python train.py --n_layer=17 --d_model=256 --n_experts=16 --experts_per_token=1 --d_expert=160 --d_shared_expert=576 --activation="tanh_gelu" --moe_layers=[1, 2, 3, 4, 5, 6, 7, 8, 9, 10, 11, 12, 13, 14, 15, 16] --router_score="softmax" --normalize_top_k=false --routed_scale=4.0 --balance_loss=0.0105 --balance_bias=false --init_std_router=0.0151 --lr_router=0.000545 --n_head=4 --n_kv_head=4 --head_dim=64 --vocab_size=16384 --norm="layernorm" --norm_place="pre" --norm_eps=1e-06 --positions="learned" --qk_norm=false --attn_scale=0.125 --tie_embeddings=true --parallel_block=false --init="normal" --init_std_qkv=0.0312 --init_std_o=0.00534 --init_std_up=0.0312 --init_std_down=0.00534 --optimizer="soap_variant" --lr=0.00382 --beta1=0.95 --beta2=0.99 --weight_decay=0.049 --lr_head=0.00486 --grad_clip=1.0 --warmup_steps=200 --schedule="wsd" --decay_fraction=1.0 --decay_shape="linear" --final_lr_fraction=0.0 --batch_tokens=32768 --seq_len=1024 --doc_mask=true --train_tokens=243200000 --steps=7422 --dataset="wikipedia_en"
Below are experts of layer 10 (counted from 0) of a mixture-of-experts language model. Rows are named router (the router's row for the expert), down (a neuron's output weights, with its number) and show model dimensions 0-255. Each number is 128 + 32 x the weight over its row's rms, rounded and kept within 0 to 255. Numbers have three digits each.
After each expert's rows: "comes before" lists some tokens at least twice as common just after its tokens as in all text. This comes from a sample of Wikipedia text that the model never trained on. Tokens count by the router's weight.

# expert 6
router:150143124077150172143103135092142100135079110116076116163110198122087103103159188132121174097113156119105136154145083118142100107067090125127153121148149122085143114144187163153096107099104101121174113099115132111190187090144153144172161144117158192084104168124092143102099132113112123171112062122102149120136123116160100108174135133150166152169186146108120067163071057114086170102091106095176118073098067148094153117098080208093150071100165155159153127084160164132141175074086079153147112132073153160104123101090140133136151122163121118162154144141136151121140105092120127164170115144070169121093094173106110168123102097097157151067116152118095147137178130131188087083176170169116097098156082136079141098136174174077081183152080167165147117112086123111131167179123139
down1:120113099115159155135178152076213101051174140118151161180172082177108170104125185138117108167122109155107160084076174146152119091148132127101085147141120066103091097128075110122079126179126147058194128133108135100124145140099124074114183091152154145111162128061156144122097134119082077159087121186056125137083081134119187147084120153116135081182109192144119197096142158125126114080124126152092112122048070113139131119110108176126123164138146097119104123101106087150159139111128091110145120112157145090089148111097116137102126097144112183114126126111175131128098160112121178110100122132088029204138133160070154160128127124070090122096112144079160115130140133144097106170156134085128171130145114119121127165110064165108100089074125154129079116136167199122101147108119140
down2:069090135157093104159110108117119171118088144095126154132170184133151128119078086129151106115138116115146142169103093152140146113119181110084172102149102154113155106130096135078188107082104124052128103158064186151110097134140116130123086196178064139171141116133039150047077165121172081126181155152096134139116100133120183136102111099132106174119141123111126182109160160123117107133073133163086175181142135044132118176077142152120131182136135107115150171142142123172147119169160103144098161064149114131067163120144135140218164125157095133140149126079149178105145117115124145114124084102067188115177178114103136070110109168132115142189138150155137111094118155091139129123129111071147108158086147160103139124122134109207115120166127053165135206140104103117125133171097129
down3:113110161095086155045119154146153113116115102102186131092157099104123132110136110127093110092135092146126144132090184199137126088127187120164168129155154119146089091152126102075152085101161167111135150161152087089161144175073184181128112141151111149135169082067098153124053106152105117152058082129095186162145130146144157121123132189134101128139150129120114117139154127157179164142162114107102124152147134109161117112159136179074145094138147076137108085123127147159080144052122127201097145129155106075068118105157084157137148143090129135082170182169138159121162161098164085184108099151150127127132183112082116138161081184102159151100110168108078153116181153103102114079147209137102078128102115204088127145078148099099109122163125195113155055111152138159086124154156114
comes before: "|", " ", "-", " 1", " 2", " 3"

# expert 4
router:134110096100170089149090147142172083094138112102162089177133083054083130164131136127159131147117101119179167120122153161087111093167099178131151131131122107100071098137135119175188093121125147143187065164171168098120100178092098106128135149156168172103083158068099097103091146192106115145115110132177138089172137130154159128131153180172111134097103179088131168109111163177107140071153090150094200151139078172154150163126187093132151111119183113146076161163066097174094167106141174131131069138171086091142164098154134084138168176135123090140134168146133111078140110117131108188092129071083168111098118157128100147162081076101101165102173073062093081121175168089130137129145086156093121117147103109117084135185127108161110112155115115152138133089148140115099129134173169
down1:107170136156126088107125033090146083107111014090103156135182103139160122173106139097106104123174123138230139149107111141174116166128166185081081155135156075119124127112108115118140117124134164134120043114146105128117113193125114157154129158148170148150147077130132099152148197118141105151093148117119141152168115166143090146117172142119147143159163092080094066100156170183125117123148075237166147126158201157148132165107137111139121104185144133140131151100076160131077128189059171143148080181108146105172158126140164146088146128131164176107130118175169099132113148114123171137162109113148100155116066145076110121093110088105074125110120098082091100112126117123132158107112116116168128124085144129123157119097149131148115136150128229062177111150130123126116111085132135
down2:129186119156126159090109141142088141137091094136110074094168167150214135141095113140122091153130101147226130087148135184139110154120127174134160100068129162133158154126131129149169212119124164149112165103071107128079124120142229132121130174099180134171151108125077116110117108097094105133118107177172178166179079105091101162049137111115151167055135095133127148151093100099138155116176121152110133121143139114077135084135131097111071095076079164146095132125161103105111172131171144088126182138115082176142123111106146099160161093116170161124137074149115137142127124131074120050157147156167161086144184094186133175092121167181125116160175197157110102101129119126090127169142096102186087124196143108103128100140118150144073132121097167100146115132149105111143146135082157
down3:141170061108131110146090078094138157129183095079123130129139129096122126101105134120174165133076182065149148069085109104118216091117098106158178109076141031117092100171164161185098127127117160129126146146071139146064098125107176116176169076123167144117160131118103116139156134100183135112149165141149160130085105170074152147128120148068136145117105070116152134159120098184161125173132144139161148121097133111112144101181099068175155131142143130099096165128201176156129157157122145154155140114110159169145144090116104210098096127151137121092194090108186035125170157101125093146126088113133108170086090118151136116119095137115178121174177173133142197175116110088138167113119138120155157099124139153134169071165110139090123110099130069141132134079173173139124151135150109
comes before: "\n", " The", " He", " In", " It", " She"

# expert 10
router:162138145179106091105079097078190102116116118170131094147123200075119127157148160096173129079159193115096171166107160062119097109201136136138170105181099059155129166166110153116114084093122166086139162181089133130115093099103128159138159152098099097131099167100090126085094186132112097125180157101063139088168126092126151092159108195175159162140149116118102104160151081083109069060116155091152139099146086181190109098192147114141160124172149153165088112106156157148107125136077090179122084120180132097102127150127154092130140138134114184170168124093120141117097147123162133153141137110090160095101092136123086110178096080159163112152095158121091159137122158097171067115133092137151141084153097110127096085115166172081083144150109162163127124099087153138076166113121102
down1:107100108077185130136126138047146137140128146062159173190113131056143127175175133108081077147088164104127146118092067050078074148162095134127161063106200124160076169114111131171098167113120090096165139134102138121083120127152168113083182176151152133150146106114077124146135133042132123077139137084083103103138126159129132098125145150130232121102148101146127156124109127097157066158173062146096109146143170166108121123122108158162174147181079104167137139151169161147107098106133116135146100119084093109130143099143135138129109070073099160189141089151134159138125112172115151107121138055110173172117122165162122105128064188154101137116171158124123128092135138128131168165113131081075132133145054136135174109131176152115138125134175152124121119052144153140081115122122102
down2:101041114128156114172152184095116146088110144109147117125151154067082137131080137150169116138089124146141129071114176135136085156094113147102146173101122166162115184154179097126134176090149140092151155171153097100164208138124142123149114086121140119119136102118144163117109127126096144107108086117103170092134121080113078174083106138160126181187196161162153101225119123171102161094112114198084109076161095195107099118149100066116120082133104154074088129103082180089062124121164094164074138113125094194118187150116127144141117130146116137139134090179090095111099138102125193144079103163129200054156094125133125107104138095112113069103156096147173138184136149097106117161145096116132090177108186138164118137122128146086130146106139144095110138107064155101106147141155102
down3:180124159155132115138107115135180125098154106095148121159155113163109098153092108112091191132155161090109104099111156153185146117142167157062164108147106149136046136094154137136167105090154191115104111087128054149137169092097141152113126157153120139182154155105077132166124161159100181135166116126096117192128100182088147118102108115131172124076170163099127093104154107119077114136088079146147122177094151121083096111139127127189136068147125098177124197150182109163086108087158107190139115135149074113158102088128149122180145128182153125133075086128113101044128170161110102105130134082126064146096195139206138190127160111092169130085115188134111182076106101106082061113124132169112091134162111120117157067123099122137093146156098173152137072120152139129131152089140116
comes before: " |", ".5", ".2", "%", ".1", ".7"

# expert 11
router:126136110195135107115135104141159094167165116099109072144111154096104085123058148123177166116131177111160153154105095144112082051158169130095134129142196120133101133148134139165087091120136090111159120183081128121124087116082124123128141178176155131107121167129107106097110147110104108124140087104084112118097127162098085087160176163150136147116133110151112146137155122123104159075102097132162151203154129165186115116155177100172147124143132110163147141202115211102096162133125179206111130146090093071147184171072137118102146146169097120102123097093100108128102171067133071171099101125112091159107101107065127122071089082121101132181177113111078054131147135095131082097190171155187149096175138139151111115090144142175187148184128155123176103168123135094125167093164170
down1:176098153110121047122108130091135126187124106106137125175147145145109156127143158139112148035113164086163142174159107180122116131153094134138158105119143147085109160201125142166122130119073085164153163133146164071111081114143191122102109111142066116158175172098106155117123165187116054134116103097176067109205078161110150125105104164128154092152126127149182168143103139111156105139108118140180108090119120176140080110140154119132120121095072136154173087190117140112097118130128103087138110131086163176079110115070128126178116169111150118151160125121141133100175147137140139149133097144168189115122159123064033098136052151120111111099062106146023140143177117110106063104114130108125105104177135093076094178128147104104073087141103127128080122151072132111123111112114114
down2:157166069128161092102137073144151147114132056159104136063061156100158078129168127121096107126145150149191141136151132142175091152113095116187127177069161149105099162176119122154118132092122186103127094131137090134145157158111146116154173118145107069149113106090149123139166150238114174167149065164098148176084170125155131119049063125089106114189130093128079117129120128128179159120181169096149166146096090102128107131154088134135161181078137125142182166139093135126154158096146123096118152114124074205044115121095143167104147129076089076154161106131136139097082162141134158136044142144114113149096126123125109112115143139161101124107133160113106140134108140088114148154154158185099114097117163147117139122104121213118165115073139083129082191102121140134120103100077172
down3:105102110090157079138155140079142096153183175174130131140083132114178152121154149138255115186126136122113116063094101177071173147119133162090175102156145125156151146149104127117148139150154073114091161109111125162154127120062141091089069152136145169081151152187056176135116086108098149131136159083139142087102121138122098105090152081168092104124122110087108158135100115092137092159144173121083121099117111119142144109137127116193165214130122130138143120126111142136160158125101136199179165128100139107107110102170138161139090140185116149110119105117174125111120114112115120115053116113134178119124197082105161103151095069090127173107146153073136137146171125177112137118131161161093114106142111092110151073204131196163118126127137123171138150115058115121135122105035091
comes before: " to", " in", " on", " by", " -", " of"

# expert 1
router:152143102082094128108134088114163128176151113098141102153112149087119089105116159110148142155082160107138152177091156141146090091111100158149160159176107147143062128158158168133068085117206149143167158148093182103162115137085098139083174178136168108120102148127093117092091176104094089149145138064092114076172082166112166099148105180144154149099176107081161185173120111105091148076094168111160171087133098169146161092151106097107173108182177137143130126132182159144088126138124163170174098119096182105088130100102144108161156161174100179110174126056067145162139111084128120146131141149122155163084109142134076174111126076091121090137151170143082094152150175112086089097162096133137133138167094110128148105071159095085147140141099165184148119117079100076093164169185123
down1:074141075167085159114124090167084117094155133089056135151084108137138114093088148138133171110073128116185133116127140121164153129183161171165120120141072153131136139189096199112159084085147136151076114173102158081107109118126163137140101116140106125124118148152112099135184115094099125158166133102148098148205115133133135117167093159173056160170080117170084119151120197187132120167135149119121150166156132091163090139132161165129175108140118080171139189125126108141107095102143138088172085095106133111154214142131153134155104083115101150099133213122107101134135138094119177110070151112143136078118188078138172097080117130172151131178119196066096140102121120161107123149054164121162165146138129098101181189134180117213159137141151153135146153148119174146160115151164114
down2:104149103063135090196065134081118153180118087160136129121158108161136106161097121119183112132166142141095153077172053092169165143078136075117160045042090117154138126117076140102124075159115167137139176091140114123133117077135126131129098091135090138057101083139108137155174118154088204073195102151116073168166087120113090100185112151109166116127107212124139148124118104129112113133147207146167091143163147100175156142144144159155143124119142079143163145140123169093122120203154113132113100092062114142145142197148121135131113163140090104090073183130106100151159102120166115147191134090095115109165143139141118100134125109130129116140132084164126071171175172124111150131160111130126144104133132104126185147062124102096113075148116104184132116130123138181124157139198121
down3:108139049084090124124118156146116134143105079110104167134092106076069103097140138170116100106128122159157082126140101092116078118113150113078111125098157156112162158171088130117152082164099158114087087173160130108137133106158136121179145160124177117122133128103116118121181141115099137075125113127094118133075200130143161129136139198089122156101106157117111162092083140141143159084124140168137136102080143118187128155081099184108133133127095093097128193115114118158200149127140129127141116161123067143152189148113100140110132189078126113127101135118138102152123140199092132176050150105162096083118102128120137112091099070152138153086105125089087167139124125067136131147099200102187125043068085140092218176139082128153136104124158077157110215097157173178120138083062128
comes before: " |", ")", " is", ";", " =", "'s"

# expert 15
router:145158093112083167173104207121154167146109100165123112054048090098180094129113147185174129101114149092141113182082110089081106154131096109149171134133099167103160146166104186164083079112174116076172137119101195081130141125106161113152174160121168148106101162118103065123103172063126111128154133126132086116121204065149092104123177128139137138143130099143094097152209073146096139104170118086113078126160133106164074113158088131153161083100151120163110130155166115142108134074069115099142098089107123128084104078095171110127136155109103171106158118092157099085157162116171119138120169184142100132105119056138129135116173175108082124100113153175119157065141131116125118109177102120161134168135101173120126097146156063102148119158119155122173085098105194133112167137137111
down1:149124108097142193154098138090130109108153079157107132176157114107075141197103103126133162135035116133146171146199170095143127082180151158129146212113094129138115153078141168145110126186180104108125151106112143085074202175090106125142119146130114100125196143114136153133095119154126125121133150090083092094192153139172130197154099115124126161116107132132117139164118100161162122090126113118128089122136121181108084088128154166174119183169155093106179124071137156094140139109173123134121064163176090142102135176087079090140078108196127054129159170109118160074121168147174109153111135133164145113069128130150142109126079129132134148132125178105169079171123190073133139128151123144123085109123119121145092134030123099089095196154105157118115130152175136097068102140166129
down2:175129071109138131093123108128145151097187110128179072164109141147120153128117137119157053155124138107133106135151148079114129119111120140182167134118048116129127043144095114130115190131229143170114115091121098148204155099065105134144068143131095203120177083113169122070136176118097090055099153130114159133100113162166096112088127103133148099101124154137126118177096136103174154098112088089145071119119049086144121135110123139118118082134163105139097087138121135106118178124093116170123108191145137107127100111179093065188133111114206182154135152149115076122102085095117196106137112148086104130103132144116095151120111115147132108123094102123128159168079126133110106134121217166194133143155158137091114140146133155149129154171135090131098196154173101155063095093171118
down3:094061147107136138094086156139144142149183154089109093141115153148062112195154092075108163082124090162129158184155096104105167104120163127138152129140141108182117108122163127107150213197143132127121155171115147123156105154116107095096127122142125122128141113069133133142124118053159129091096156174096127111171080092086114154110112138114079094067132166151094152214170123147113129123166125167124159120179118110074117167160059165079112070144138149103151126170086108132102110134160118157102121137112144107165081145073152113153083094115181148140100177200095149172145147166126088151110119137118113113111104089099165110145123132138107144218069176111121170154148106122094105177152075169080092148113112140122147149126143201119145047178116173148063136092171139183134111162087123
comes before: " the", " a", " of", " his", " an", " their"